From a checkpoint of a small mixture-of-experts model trained on Wikipedia: vocabulary 9264, 8 empty slots to pick.
Below are experts of layer 4 (counted from 0) of a mixture-of-experts language model. Rows are named router (the router's row for the expert), gate (a neuron's input weights, with its number), up (a neuron's input weights, with its number), down (a neuron's output weights, with its number) and show model dimensions 0-223. Each number is 128 + 24 x the weight over its row's rms, rounded and kept within 0 to 255. Numbers have three digits each.
Before each expert's rows: a language model's description of what the expert responds to; "gets" lists some tokens that make up at least twice as much of what it gets as of all text. This comes from a sample of Wikipedia text that the model never trained on. Tokens count by the router's weight.

# expert 9
Tokens after hyphens, dashes. Word pieces and digits right after a hyphen, en dash or slash, such as Telugu-language, Right-arm, 1998–99, 2006–09.
gets: "1", "2", "9", "D", "h", "d"
router:096142096098088132103129129083122116140139173121141125155131131139101082160129081131176115102124131084081141110151146121156107132145101139140114114130154148132125097136168118147149106121112132077129120101143138114129120138144084128121133146142116121109104113123141160118119121127171144149141117126000130141139132151172170146099138122089156139114178187087158123129100134151128159126105147137149148102133154150138126088162106153106113131138132101145112129147139081135153106087153115137143156118169132120096159137119147107149140142149112093139111161179121149143131123148140125139136102139129140085134124111109134133163122154142127173115133097137144165138145161115126112115144
gate4:102148092099169100130118111107132148129157096122096094118124144075081118128168092105104155141158098134102170118135137120135147155134135109103095109184091142125120095182150115156127108164167128095090138134130134151122134115135091168120142129154090080133117108172108126117129129155147170146140127092084177150140167133155168133106132091099139137128125120118143105118107095097093173105155116116141077148160174154133134156100152116148162171164173068134125118102113120097100112118144101124155122143113133109109137124147119102130130148116148130151123118135171088102120130148147126106145141128143103144108151170145128141091124166110143138144107126113118103148130126077125120146124
up4:110119066100131120101144137127112160106087113118060079158125124114125079119162118131134104125117150093154107157171140145146134098118154090125147111104137123129144119163128099126124157150123110132118160132116141165126139136136159128153113168091144109125154165161131143146106145112166186117122160157047109106101123102128115089144142145106130153134118103135131157133122107135140123146136101140164159108138120131149119122078134144136083106118130065100138115080151158106136109109139147107146126124117150103137097132129115115106162119172164144118124151126085136156143120103085168127169141183114126112155156154147146148079140150124109120129146090158145156124154156148144128104088
down4:134121141137144112139164129124150120145141092145108107150121124144143086137164113123093137122079137113137122125082174158090160122105128116167129121099124176109150122115157133123122149083158121129129124138123130149087168105120145138137124092131139105130115129141144126139136142156151144103154102090101137174129146142136114114103146144111107070093159071141132178112123090161117142150186132130082141073110144121118172189127123106139087120131102162117137101124117131117139076117123092110124111094130141152090121117113080147156156113086109146124081125128112170120164150123144156137177170205138139129119171132125154130148141162145114129110135103158157149139133136146125141117114

# expert 2
Mid-word l/ed fragments. Word-internal pieces such as il, el, al, ched, ected, ulation inside longer words, e.g. fus-el-age, Av-il, undef-eated.
gets: "il", "al", "el", "l", "ol", "ul"
router:084131145112111121144138108119117080144136128162116118132135148132074106091091083148149153083139165132118119129132135142119103145150117121123120104137144135121119118107153083110150095126104161135151101111115085108139091153123101128141166104127144136123129133105165147142168128094145163145147089099035126147108168136153159158130123158116115136111137130142186118117107112108087134107109105110125132100122147093168081084125143155124159131143177085145142116129084099115179116147127123117113128128137082149142157114130159110158120147152124123092115186148088164130125083108113139136116123131109152081146105117160145141124150124165117124138091083121133155102153131119130119099151
gate2:112106091112137159119142124116109135132136149121092100155117150115127121160106147128113090160137125105130111076149107108078131150169117151109174123142120133100094145146130126139140083155091128133115123114132104138116134139124148118113116115098148114157141117110146131135132136164127116137163156116167097132115136120108130126167125097153121165115100155100123098142117111083169194123119145108086108112204167108139146114185099158133143129139118106151136140125148151164108160137133156150108123111130148124167108121154139103126156106120062117158174131128077152121105110125114163141125119102138120128126139148140131106137133124118072111094125126080219079114098129133178160130121
up2:135125163134136158095127165109145047133127092133138126119120178165116121118137095138107136113102161123115124125125184098129134137121125110126140134151093166105109147131099182127101155130147117127112128146116135140120129165172121144151142149153159107151112113129132134155100104134144135138109145145147151143119155127120148112175129087169167129155169124149130171093140093119127091135124105090130126146120104128114137166141092081121100144115107143060143167098167109153141131169142148135100139158140126137124093115162080145087147105138145090165077099141136107145130158158146156096114142123154168163172132134131102138117094130132123122101107145178104160105135177116137140102116
down2:144123106119150142123107140166123131155158112134101103087142166176177131075128088127104141083165166117157163104087098084074137172110125137123169105125122135132133125124126144132074143123165122105122151144167111118150152152102095153138115124103148129149104098146103147133150093120081141150121161104144138111117121124147132165129143098128151123113139131083092109139120120128123084113113112140126095101160106118152111143145138127113150135115116113137091134155135136118129136131118139170091081163138108149125137139134119122085112141096094118173107108125125143091087138110089153163134141104125102153104099113089120139149094105176188081146158108111119122100156153185134112127133

# expert 26
Adjective suffixes. Adjective-forming endings on technical or anatomical words, such as -ic, -al, -ary, -ical, e.g. ganglion-ic, pulmon-ary, neurolog-ical.
gets: "ic", "al", "ical", "ary", "ial", "able"
router:138157124123096114136136127078123094144151136164108103116142134161078085100093084123160131098121154128082134106120153121140107155154085121146101098145162149129086125138140104124161116092135134125144111121121036109162119148109103144134116111120108116158110153112149174157127153132120167167153092144053083133127126119159170129112144143125134165087128145112155106104103107128127110150105117118127141129092178114194100120126144145125130138103147079172135114143144115146156098126160120147094151121130083148127128127128167106139136127152130102122116149151098161123124099112135126109125105090109155092103113105128144140122128109149104146139150080122128149116149139107149126165153
gate3:142140130127148112128135170101129116142129155161156135149066133159105114110148112114206147153094145130146115133112110109131187154115131115172095074121115112104128160148092128136126065123125119093141100105118139101132119137133173046141121132110126134152171138134134112168159154136093166123088162123132111121123135128124144109145185138114085140096128106144118107125143117138119127134075126159164157095173147114120103160147140105142090130150140092093125167140140131162138137131147139133101109096145113088145137142132177124120153117116106130140130182150098123126098097124138138136135133143168114106133076116139111092173107124150146136117122161161154103143099116134129139141104
up3:142116082128151122167135085152108112094134126085115132120088142116103126095122103137135130121148126131073126118142123121082140105171139158105119156178171143158126127098129083127109125119139126132114145125145126126135138098152157184132127081131138131113120099154116122124138147145159111117142164097120106102085165157136138145134086141149132159104120117096126150165151212092111154136167159111136101145128113141081185082079071150099131152107152115155147115115145131130169132146137100101102166129104136083112129126107168126159099126125130122153136139083175108112144165119104145155133131098098099118093111108145155112118156151113144135139145129084109123130126116136119112124153
down3:159144124095131170116143084114151127136157103119128160121146102118154120138124107098116143135093113148141114117131102071106111106162145115110158123115162131108119122176136142166127082142163122152100119102115134166114106149088111132121159180150156122171093083126128184102105137117181105122146139087115081107142129139106134151132095133152143111171137158132141128169125103121154111132097168117136137119139185123127156118127131150135120139108127102159138097106129130095134147134126128108128119105117130116134115109137159121153114124181115117142099090103143157162115113108133089112120142090066100096163137085121103100124149114127121210153165144167093147114128140126108110167151

# expert 30
Place and name fragments. Word pieces within proper names, often Romance or place names, like Cavalcante, Cuernavaca, Mississippi, Comic-Con, plus League, York.
gets: "c", "v", "ge", " League", "gr", "co"
router:092149112105127127119127119061143114121153105124122112148143140153068122101090119132170157070160169094107133151127151129140104115128109088147094109160134114099111124107169122121174114116125115112149138149136084104158105161117108112144145103125112121153081131113134155156155135119181134177144131120034131123130146112168159138131102116135111138119153133110162134104095127110132137121119132129131169115120138145137092135102142151132145136119143084145106127116131099136162107103136113151138135157135085117125153135114173136117125133139166076057129159142138145160129136119115123127118138143134156092128128103129170135160140149139103165129101086188156154104151146091115106094133
gate0:098119104099121130119105174104112119165129132208125071109143126091168128138122123130153121164137141139113049166132146134117140134195106145160172099131135145094171114137127093154099138132117123123136114110136104115105127139120120150158111132101135160139135181147156091122126136120070139144112103130124127113178125139159128160139147168165104127132138143141087083162140116155121133128154106164131139132133136135133118108125123169165140120090113077103139124138124137124118066106114115133102121150178115148130125137148101115108169107076113100120112123175161144129145106117123114114129152111163108121141146128140119115083094084138167110134133113156165110133151150092114142120105
up0:093132102138167110078176155136123149082141125172109136101157170107102142138140119111135111131127119115148139163151172195114135107130111126135133126143111169138093114141129159100102135151145140141122140129104173146109161148135085098101121195139137126126093121123162119150145080158134140146117106136101101137135115181132137116128144086110147104141117148139076122131092135129123100118115123136092122101144115149132120083195124155116157138130129168110124122086101090108140104117158102122142137148163112143111173169106106113129126109113168124131133123163108146149135121163089135124174105159131102156128104076121130121141135085122113144088136083127167158092146128157159120107130
down0:176150098156153123092127096130110208132125135169146110135110130177167158119153112139142184124086077119118116114106125098129117165150130142125147120125127127108102077100117084160131142110124104143154120150123141121125125113123161112086167126123151138141124151128096107095123104110159134148164143150130119168153119147119111064126142103127093123140108097114153109116168158080089126161133133144184137138141076126089144162150104119164152106114067142094097117110071082131159102123135113116135144141161146137101123118119108169115178136137146092127131120128127121136175133148094150141154136126131102146143140100098107151147128118110103136114147121110141150144120128096119137107117

# expert 34
Date numbers and articles. Tokens after on or for, such as day digits in dates (April 30), one, another, a, and currency signs £ and €.
gets: " a", "e", "o", " ", " one", "1"
router:097133089157079153113125137092169120130175149133075120133157145100085109147119073119108124114151147118090134109106178136112110164163097112137126112116150110138094100134181144113167118100098141139112114153136068142139106144125117139153118153149102149136116116090145140122141157121171136145124103100053088120137148131144156170110144145121111173109156203117130104113119107121139125130097140111145115141147165142141102101111109149152128130159162084134120137155110091109171113116128102140139140139169143124104121108107138132138132145161152103143123160151129158143121118128117123129168107119144155109140127126058115172156160137154122147122165091140135167120130140118101140102136
gate2:165152176147097150127139135146108131115091163145157122095106153157129117158110088167126112130141098140118120141102149106108091074116111142131151162139141101135105134137103143114165114159117175111079090084129101142075117157144147097092143131092089119101144165113109146133129115119106133144177077161145118122134139133151164121136122106114145200098133146111121126126120095134105111107105148130158133175079185137142166111143144164162137175149123135172122109164131103106151119119162120139113110134185142162125134136109140127148130119107150108145103139146136168149148098130131129112127100112141101107127154141129147130119128117110160123123140057142114124115158166108128132131174
up2:143163075121113147081130119157131165107077156114163132123125156130128129158129094165128095142134094134108107198122130109102108104105120119147137112150110151144115126145088128099139123151136124163109089104099144172121139142123157096107133121141116099129179156128119130155136153143139121136146095128138170113115166128133109131123134096175127165139116128112111132110057101123090103124125172134146083142122204157122162111130142142145195156133107156153140128170141102123143119098136128156143087156174150142121116161137147152117124116132146115150145110142145139170103152106131140158127136139152132111127150175128160125139096115099155100119174127139104094125147123105144129152190
down2:154157120097115089114121151105139115101134135081068164121143130169131113097159142143170131134090161141160137131137147154126142117116080121127173143122129133114144122135151133105159115134171093134128110141099105139140133137172213141128092127117146154142139182133109105114149109137142127164129113132124136133125145124143152098103082081115085112115174100143142156111124127123093109171125150153132108116106127116139154138136126154172141110108114111097130082108159115099063138141100119111075140120148122135094141113100130109097124107115101133149113128113135110130094158109126156137137154116129163146136148182135148119146095129150157149111141116156134060106126147111071122100174

# expert 55
Determiners and table numbers. Articles and quantifiers like a, any, some, other, In opening phrases, plus pipes before numbers in election result tables.
gets: " a", " |", " In", " an", " some", " any"
router:088114106113103120136130125114150099145169172129122130162142143141090096122129077137147119108136134069066156106135145125143132164146088114144120123134142154109115094150168131151143127098136149119127128101164099151147136156104075135129140106134093145146117125112159152145159127105193140142137106105035108125124146130154153147100150142094159130097134210102162096099092115099139156143102137118169118119154158122177105116118111155112136158145145127135120175125079108126135099104136107150102151151149139137087148100136132111117137156116122119131096131139131178122140107130121141147104084146129154101103128116074152137151145146137114155137147104126116131167130122123135130118114
gate3:114131151136114150143132135077150138137151119093138147120152157133121144148070113163121104153115110162086127100168171066119110159164121123111152144123114155109106117109113150130150096134127142111114106075147130140096146154153145132134121145114059134130150096123117130129124118126148128115124178103151097130125128147107103154157154068164103110141132170112112084104129145126146101137116076104163153123110149120140148064104125141143112129061116118104146102149090144142125120097096146123115107121138183118086132097066122147109135157149101128133127127173126144120130145141113092127095107130177115146105110148126133135143112114088102118153155107115156135144147111182128094129154
up3:146121128119109099126172143127123119127121114157110151122157115127131095130148200148104146126135094136140074188103107139136162132132135136132149087151143119145137135123141161084128179162132094164161114156119115146145119120115092117164119111113104144129120148157128165119125158151111107148104189150140119120103077171125136115152137121096135110105100106132121151153101094095108101108177108149105124111155145105142146153111136109131158127151137128095154113137159074099115139122156076127115142146176068092138147140183120116126090121119125120110106124081163137099133098145127137100138167096099158146132141151111141133130144148121118131141115135081095162094137117085166144123090
down3:125124077124073129065100104126142163118129121086089126138139133180085129123103142139121128093139075145123075101103114121129153145162099115146133101144134136115108111113164094127128151066137089159125139101122112139130102135119120101097112116156131108149096160126089103169120130101138160087135089123142116140116116099130130120117181159136171080168097130104143145181145128107159164084131130119146139125124101141135148092116125163117106138131102172118135142127116124127128142102137131107100113135139111152075110107145116132123145180114093087095142137137102127092123115154197154126142099099089115109114099126154166133129138131122132159163146135107123123118122117164131118133087

# expert 63
Coordinating conjunctions. And, or, but, than, & linking words or phrases, as in "and with humor", "he and Brusi"; also leading year digits after in.
gets: " and", " or", " but", "1", " &", "2"
router:093153107096092126116142144102150119119136132138095109166144134145065095149105072140133130124140139126103158112108102102151100162115100146155110118114122155116127101136167106152161107119123126112136111139105109134104088174121111115134111133163109126163109127117155159150137142106151172169152094091119089148144125138161134155106175136100161121092146160093164106118106116150123134087125131104129133101125174139138134112108083146125128165139127089139121155146106070145150074124144102151123135148142131081091144079128139122138121183129129075088078151134132158107133108117125143132150119111112159112070125127096119138126168159110092143120114089133150158097120147139131111146144
gate1:148112132098106161120140182140103138132126158172136160110104122159132121132122116108128142146150143130143122140137124156138119131148116134117134116104146143158118119124128154118096137141177181134120124090110157146105147140172144120092157193109087108087131158126124103132156129164118120121139107162126154163095152111116113156149183101119115119156079114102130155100101123114150150091104137150102138149100103111178142104142158165191101146117132125146153117123118136127109108110134137164075121179118150146124168171108174127147111106100137171154101101126108100138151120114094131155119075132117145138136130132131098122111085111079086132113118134109132158133199151113166114119124
up1:150158113169117107134120095108142137107114107101116104156145116095142158128158165148117102095117112127116147114118130109140138157129139102067143126115129110103138094122063112139167138103154105076130116153145100131126120133120138123141104106104120145135108139099126125131107165118123117130067155157124111076165072142142134124115086140159169118142160135153108161101151167143098103152130148138119164078165126114057114130132148119137106111138144098116129126105149150147131113136168132117156091138132097136145086145133109166132145113159181126099161150133146129120126132144146120140128157147138087095148124139103190175154129096148140096162187142173116129133084107130134143138106
down1:137117110125144112117108153139121117176177182166122144113140131134105103122162138153159149157088113114133098165179133166125131139073165136143112101097132136151126136132145121120127156082143087135142128113141158095114141121174141132130153110135085142099125113114133133172142135154172121153144121131090144151098137110133117155097102145152118150098109185168143152073132141123116138101116151109112154143094163150155095107121169137130131102114139163101129157089139133114140144069087157120120106145124123135126110148131152147145128099130125160109160120123107106164119082133115128102088155139104129105152174132167165113127134145159077140141116091150125137171120110142107162078088

# expert 61
S-ending syllables. Pieces ending in s, like as, is, us, os within words (treasurer, leisure, bisexual), plus was, is, as, be.
gets: "as", "is", " was", "os", " is", "us"
router:082164134118089121099121125120161087152126136115109110131138169148081107130127119131139166091099156126093143098142166150119113146133111115117125109117118135112106107135149098108158124108095123075100092135157083123150077177124100134168138144152142151175140139106135154115168154141203128132141106136068122131111186124148125172116130165106142119117151151135151081108094098105134155117130143130140133131119140124136087103128128141132123165173136068125112157134087101122159092119140124169108110115143104157122144101126164125156089133127121115088119155121121139140123112130087139106102135144144163088095084110134132147153151123137088139120142111109151156152118135112111147173133
gate2:130126155136135167162140112137110105073135126120097141102102115077119151122101161191106129132100163115075136120086078125147151119114088132146126114169112131120145083091069140121132112133115146139150115123135135154174129103089134105120111131147119119110142124134110146108135112109108138148146130091146127124117193151135119088122168095138117089089109148124154126143092119091113133166162087118134092107150141107161132088147136121179173141148136150153128112106120126133151072139094131090126141144136116150157127095136165110121115124117137144118137148115090120160137130084154085142148139149124093165117078097101114108162128132126128087161155141145165137099121097138124127094115
up2:159114122135143111128109099116123110148146115126153145154101121151165130106109118154128128142143076101170118142118159097123148131153156109153133146138142115173086164146144191130133103150130096109158114123147143096129140140148134109106150092104090123162142116151142142152096120146143112110125123130113113168153116108110150143184116147118180152118157097150147152138148126154079141132143140074121143127086113131146075156159143111102148109080063160093166157131152115150105110065146134162107113111120115120086150173136147120088140116105078101135109111151145134136116147099144089141150132110134124155124148116108148112146130112127126167108090127111060093143137102112149145132109
down2:116129092130139122116144148135109123136146151134074114158139109127149132186133151171121137112119098134130097109106122093148131145116148187122167178144124112125078119135129112145091100104128128098132110178091129102182107079109150129148132100153143066138089119111135132166122124153101120147115116126113144115084095122154172106117125142169164185150138089086131141140162108125164096162109130122139114118138124135151119070121122133130100136183140134111128136142122069167120099116109103082104121130141088131128147069111121107137163177108162145127133147164124146083126152128107113113126136101102111133098119114144117159114116113152134090135136132133111121121144147150103126096093

# expert 57
Adverbs and ordinal modifiers. The -ly suffix and words like first, only, most, early, last, however, as in Nearly, at first, Likely; also year digits after In.
gets: "ly", " first", " only", " more", " most", "ely"
router:105141120124076135124131145097135103135135136137070129161122123117116103118110093172131141089143140145094146097099162092139102135132110123137098116138127120117120123130141111122143130100122144133128122121109043085121073175095104161142123115159128160131126144118155161106138133118146150145133115122096101147150114112150167165130153163092154159127129206142149095106098108109149127132120118113144131096111136130169092109132122187108169117140154093151129155116111098152147074123142131129136135123149118127130110118138166124124115163111105099134114117142088151097132086152123139133173094121151123076111125101104126136170117160145113179135137078117168164109105163102125101121153
gate10:103115145122154120138130129120142092129173157101100160091108145130125133102136113091146150135099112128132142103125118122146139107119136143107174082154172166126149133131150138153130120151105163132144155126116140081112111097127129147139157137145102131171133102135090134119102139113170137121106121106138166159118140137164104153117188135115140156106143114150176119137166124127126135142131074135153171160173103104112136079135159103121078123164133136160134137167119130134102142149123156128128160100137108135098109112089079081158105162120113132097115117088102157144150154106129090144113110059110112141141129161126142153140152118178089104152134073111160125169142150115138119115077
up10:109145150163124113100164112146122143185147147122101131085148113149177131094143151168133102104114138134114140104138130170125183172146134181110134132135111155125109158130135140098114120109212150105131135126126148149164117111137119119114144154142112137158165143118109130153115127153146114143127125157117099172136134143118149151121123100180125153123148142167126160076112152109119148085142154092087163141140144102083142100125085147084142119138134125120154095138102105137106128167114137127104152126145110184105152094069100122175121130134119159103143157131104108164167110140124110138116084122103126111119112113147137146149147172135125117128134097091103168134126168142114160109102
down10:091151148153142111115114114122131157127164128110140168136096142123122150082123136134145138150128126138133159141175149162169115150136174115095150131154124139109143171110147124106161107111117109139133146141101144136122142106122161134142192143181102209155138119122110147158136145117126129081143130083181123124153098145093141114111132144109150159167148134114101093095113129136151134118108150096139103157160117087123157143130121132110108101105119152167126118159096137095102089164144102100109123155149097145122149179072085126142125156163132114149125127115121164115132135145149103133108145076150113189118105121170158147130130081114108137149113144125149162148144159144120129144164

# expert 10
Object determiners and pronouns. Determiners and object pronouns right after a verb or preposition, such as the, a, his, him, themselves, itself.
gets: " the", " a", " his", " their", " it", " her"
router:136123110131139118120146130056134102155161178132124160132143136131091104147129068154098146098168148131108112120110160068131110113157115142179098118126169150102129127136153139150145131103130150109109140130142075146139101143142087126133099160131122137169135157124138139183144119113159158175117093127085093129128143154145174136122151144131163127075146139112139104082127124122109147109131151119154116171151181132158088104109096134105136145160168102157127125102079128142148074106159091166096136148137088129119156121137135138159115132143136115140108147133129152130133101120148115108161111137125135100096126098096143150157147158104116155118155099116160143173151119120128144145134
gate9:094123093136117126137147101171128121116146083111160114140099130123129094152117138120122082125122124126124121140108144109073155126103124158142077069121129130123142106159182093118098158131139139120138131105120074126092099073132137114116161132157141117120121133097121174125111130108115170154140146143129097121134122157121137112120105151141127156163104173152099152117063121127123150158163116145114105095135121132125123156135089135092121081173117136113147102095064170118119139174126155096109111122134160176148150078160128135126134131126107112104148146138124136115127103127100115093175124118157142123122123104114147128069171091186104098130146136130122123159101156091123123137106
up9:148112170132095096144094107103182134115133191140163171134161124109147130107085109139144166134112121139125130099142142161160125160128120124117106124097165141117128057105082160119125120139131087167142121169121191097133128138134116117119085087131161185142158105127135072136141130128130161176117090116127160149148080095148112125104117124114110092129096069115131134168141122160133102105121142121151137113132128141127128142126156115125153138129134163101112115179174121124130141114129106116133151107150087097139091143164151112138141154096163128133124151127156155100131122115127122152128115134146153152144106132129133105153114109067117121148148151091125120115097138074111158135126
down9:122140148125094113136135114122104125135108135101144118141158154179125145133082112110188143122083111095089106155106118110111107146133130139129166118149153112144138117081141126063156139125185136150140098117133162109126117092122146151139118156151167110112137111080119129090135158123180100166095100128081123186145138148172115111105118146093121158064148105173116129170139123125140121132067130109149138161137186137128111133090131086106129155148097119128128112152141157144149115140145129105154156142137128145125161141129106141139131124103134142114143138128125087139117141080132132157141148142157153153148134125093108138089101109114089141122137091148176122143114139176110164147122

# expert 49
Short vowel pieces. Single vowel or short pieces mid-word after consonants, such as y in styled, ow in acknowledgment, he in Karlsruhe, plus He.
gets: "y", "o", "he", "ow", "e", " he"
router:102141097120120142086145139099144075153158125130116122128146144131085113148097089143129137090108158078116123120120141155132102157111127100111137110123159110115112097154142114127165156134078147098128103167143101132142101167121115155136165140162106136139145118099144159133138156087187135139115128116015138134142154152151167142123149126126149172105149114128169116104104116123126152113134156112137130106117173131143089114163108141122125104141164086120111174139101127098183085127138137146147110111150108109136160088106138127137120146138140091123106153163102170189108131134135104106105108097138129100108132127122097143146137131134114147136123087122128140150136122095134171113126
gate4:142159109117132150186112113126107131115141145138107105140122104160127147124115146108098112140164203122095118165124125106156112091153118148143097154135157143141116101100122133121088106155131101103203118090179126174130149102129112123107155149115086124107097101156146163092087110115090141126115149125109146129113132146139117130121144141114117142152154139110133120082115105164099099136121126073125100205056128130130152094147139136171103131114097137149146106130131126107148142159142147133088137109106112172165121141101164149146141112148138117118147146118129155150112119106148143116094092139152107127125133136127116120124147115096167134128126130135143173160131166110128102097193
up4:128189138121138131094164078114131150123098107111105139144105164080121169152101144110137134117148151124133169150103120160137135116143090151161106169116119135133142143125104138133149160135127121123148134129134140095154155140123155140140100117122139115130112111097128080149120134128130116111117074094125132131106084104126143127097094139133173088142156147121089184145139103166137146166109110103165129167129134104124137143094082138154131091071100101137149144118133152099154144117125109092100141161138111152158169105111110119141104117114148129122108127151132149140161131141165135105114121127167109143033094127105123144157081130199142159110137094149119134151111114121138134164151
down4:109134118142135146141097104153114138102098126111130126084113114125115163093129139122105163125100103125126117161127103115162116112094141152115114140109129118135119119116127131105148121136134172153170123159132140139150124137121133147136115156139084155103132195141136114108151091116134142124101129141108113112114130091113140108107161173099078150138130121105152117151162120137157104114106144123135158175141165220125098131121128163137107110100112152104129113124133142143093112161109098139140158096143138195106173098138101170111111111107084149074099108133182100091166138153083149133106106145116150119122098147130102172147130149126107135175130115096136121145133091089121161086093

# expert 39
Articles and determiners. The, a, an and possessives like his, its, their, mostly after is, was, of or at sentence start, as in "is the son".
gets: " the", " The", " a", "The", " his", " an"
router:109125088110124171108131141064151111156160160134118101142132174108085102135132099120095159111139137089110136131149131083179136114163110138117099104147139145106097126162138142161196110088109164102121139083160083134139098138131113124133100148136102122146121142115151144158163106098151155118158106123129112147142144142148137131133173148089157140092149184095168086082109117147139151137131140103162125138132180127134121114114105152111101130146155112143097132109098119153167080087144110159127105127136110128102147135122133097150125140166149084113107139147106151132124120148133113126148112130107127087087097113112146113156151143154087156122117112150142148134172100120121138136172
gate9:138102090174076126172105093128156143163130120151107091140124148150114130139085099151160085112167126114072096137126157124121120163119080142119098108125132121140100124147173131163138140153110137121159153135101144122128180091114143151109108134106102115142061146146111143142089101129141149133107121116119138142127172129128152099117111110154105124045129133113166118101104146141130102067093154101133129111116113102121096092120114146170141166079136136158153126124117105164141134146092134144138136161101135129156108103143145111176164123109116134143134129199136134136123115082120141109121104128116108122121156120126100129147153123106172148133106119128136119105121149122129097172161
up9:124145123131132112145132109121136104127116129098145139126114104108127068126122120129142137157142130136134172125119087106105120143104143144125173129127105167078094147120083133079097107142144101146138105125131122140105126132097144119078153167119089092142098106081096099133143148127150125119145109100140096162173133125154116158131123129087118123126076153155101147142171100126126143131135096138126159113105141103106165124151140138110124137139123148088148129137091145113105127170144075140091108153117153145082152135137189104121107142104084136128078130111139149121152076139195124080123103118119127189135156167147117144119138177148099150146146103152161148109144141108124104111164
down9:121166104099089105124127090159146092107141090122106108110102136148144121134146140120130157126093120129124175086129110072137107147082088140152145140152106137072111105161116140106063130177191150160157127109146130151140093122115125127139123124112151145161127087101144120115098144085131118135154112155156146157178123119058137139151145119144099132104147166159127136173137149139148165118162136137124097150126135093100121115138143133098135111136127122100140116098096152136095138124136118120141135134141103076084153140118115082147108131118119131143138131147139138069150130137151111114132095123101134155127127138146133158102145147134145150105099119148078162087135151117104108095071

# expert 8
Acronym capital letters. Capital-letter pieces inside acronyms and codes, often in tables and sports stats, such as NH-S, UA-E, A-CA, P-F.
gets: "S", "C", "O", "N", "I", "E"
router:117116107130092130113112119092144087139133139151132130157138145137112092125124095145130150086113159000065134116121152091142129123137121108108140140132132111136122113117137141153168111131110132127156112128158123116120105153121082127150130114140118140119119137108123158152152128100220174158122147097099144112114177139166167147099146112122141143060135129123163117094122126128132167129129137110119124110115174163146089127147109148109133138138135119143120178104125121143162100112138122159129135151183129128159151115120158099144133174118129076108102146136119152180141116104138121145138127108124130088121108125087135133148127159145093146108144119130157153127126148126122129109142
gate1:128107135101119109132150126099112149083124141136143124150117168126164133130059126101140137149130134080151104082156179144179138134148140154118132150142137148121114120158147118138119142109188133151101169139080175130150148093184136121145109115078152129133165119120125154178082130124161165154128107086114129124135113118126129083156168137125102107157142116157129088134119137111139159115133109120094118139132077147142126191124139127141143145103114129135093112127143109141151114129100143102156157160144112165099083111160119168103140128135149119109114131181123092150150100147128167135180103146099120110103118152086137122137124092121133123123165131143155156122165150102108111143107
up1:140075107121097136136176102091155152096150128141101153161169140115138069150146139148124088117117136108152125151140162094139141115127145103108161162141138096150123115127132111161111158178088148165125112128088131157163131114133109151148170127106106132094125137136124154110152111083136096125132162107114159110097190127123129140145161120125155135119127101120143095131121160125093130131114091116094074119133116113117119117111184117128125160165099163096173164077093124099155105147084126137137156146122091111149125121141115139151125134116126126119098128129155149119118102096152117158138133125127086146109112117065140121151125155102117116150139120159122147111109107117056116177146
down1:113143126100126133159104123106121083162130106163094111094154161138123102095134145145109146132110142133094136157142139131115115150110142104095111145136115141123121124124137116135089154119082104150113113078121118177102118103133152122131125153137111132078144166116156140131156140140052104124106145106177140115096175173138169135096146188162133155139123087164129208134098174147140153108108110128111135101151153139105062093157131164132087103155116105123115155132162133094134133111121141094123092118143140121178143137174116122139105134130105118150108117108108190104129122135114105151098133118160123124163102134113120126130123131109123144123143115126109137116074139133117106140093

# expert 28
Plural and possessive s. Word-final s pieces, chiefly plural and possessive endings like Men's, King's, brothers, Democrats, plus possessive pronouns his, Its, Their.
gets: "s", " his", " s", "ts", " her", " S"
router:105138105120093121113149122071170120146119151151126104161141156141091102154105114135117126090122140130089160093124151145158113155161103108166105111148141138135118109156149118150166121125108147065120112143138117093133095140117100137166136138139120091166114140110127135113146121156153166138149094088083129155154137131148145173100175155114148128089165180113154101088124075141112166125145140118134122123118172131153083129107123133116120137166166069135128153147105125119134060104155091153098123156122123096134163119105170137129134122141100101081095192137145126131099123125123115111135134152120134096106119126138158143146150158138096164130134110153148164122124134120109123144126
gate0:121141101118117090130125117141106102138125100145137123131163126136071151155119141128137134108132123118136126126143188113143103095178130160135112168145103094133075183116100100159090165113142134135148104144102128132133124129102120070167135129087120142109121100100166143141135081130151144115151088129107112131126170130136167094141132103093156115082149144118113129178133114093104155153063145075110112115122115140124108135126146121118115130123162130072140126093103144147147110163134111136164142161114077116119105119126148082104131134151131140100129121114135136154118143101114137087171129127129144148193095101112132132119155085156153122110130085153142085133125171142124107107162
up0:137109117104107143122157121082126101138115131126110186117159152115139078124171082132145126138114148123096121112170110124100156130091097103104134120117133157112128122159143153084131123108099126108096167149164145118119142149101107170132112153144104147129145113116143134161153104135116110126127144114133144143118076111125077129116110141180139157171114135097123101123125133187159092100148141196162130136145128103119165090150078162133116148127087150144156145115114120106125145141145128158122139149140153135120098172110118181168103140141148138143140100122099158151108130174131094145118120129145141144087184175128092136117119160090120096128108119120138195106145137135152117151142
down0:134086133154123115123112140122172133116166119158156160144143131109142089169168097127083071189130113106102096116137117152155117125161087135144110156146120139119095124081123167137165102134125139145104112131140108156132147120147097181125131160152128071145122113093127141155088124094095165150113135114132113099123146114142112133177122122126107183102113129099113124173136127117150140102165136131135175123143164077141101148157150111168147118099127122131145141116132137166121186141165072142116170096139156160128129117139128146146167091120125152121123100146133151096109132157142081097147120131140140146180109130133093147130103103143095100129109132169122128124113143110131115143106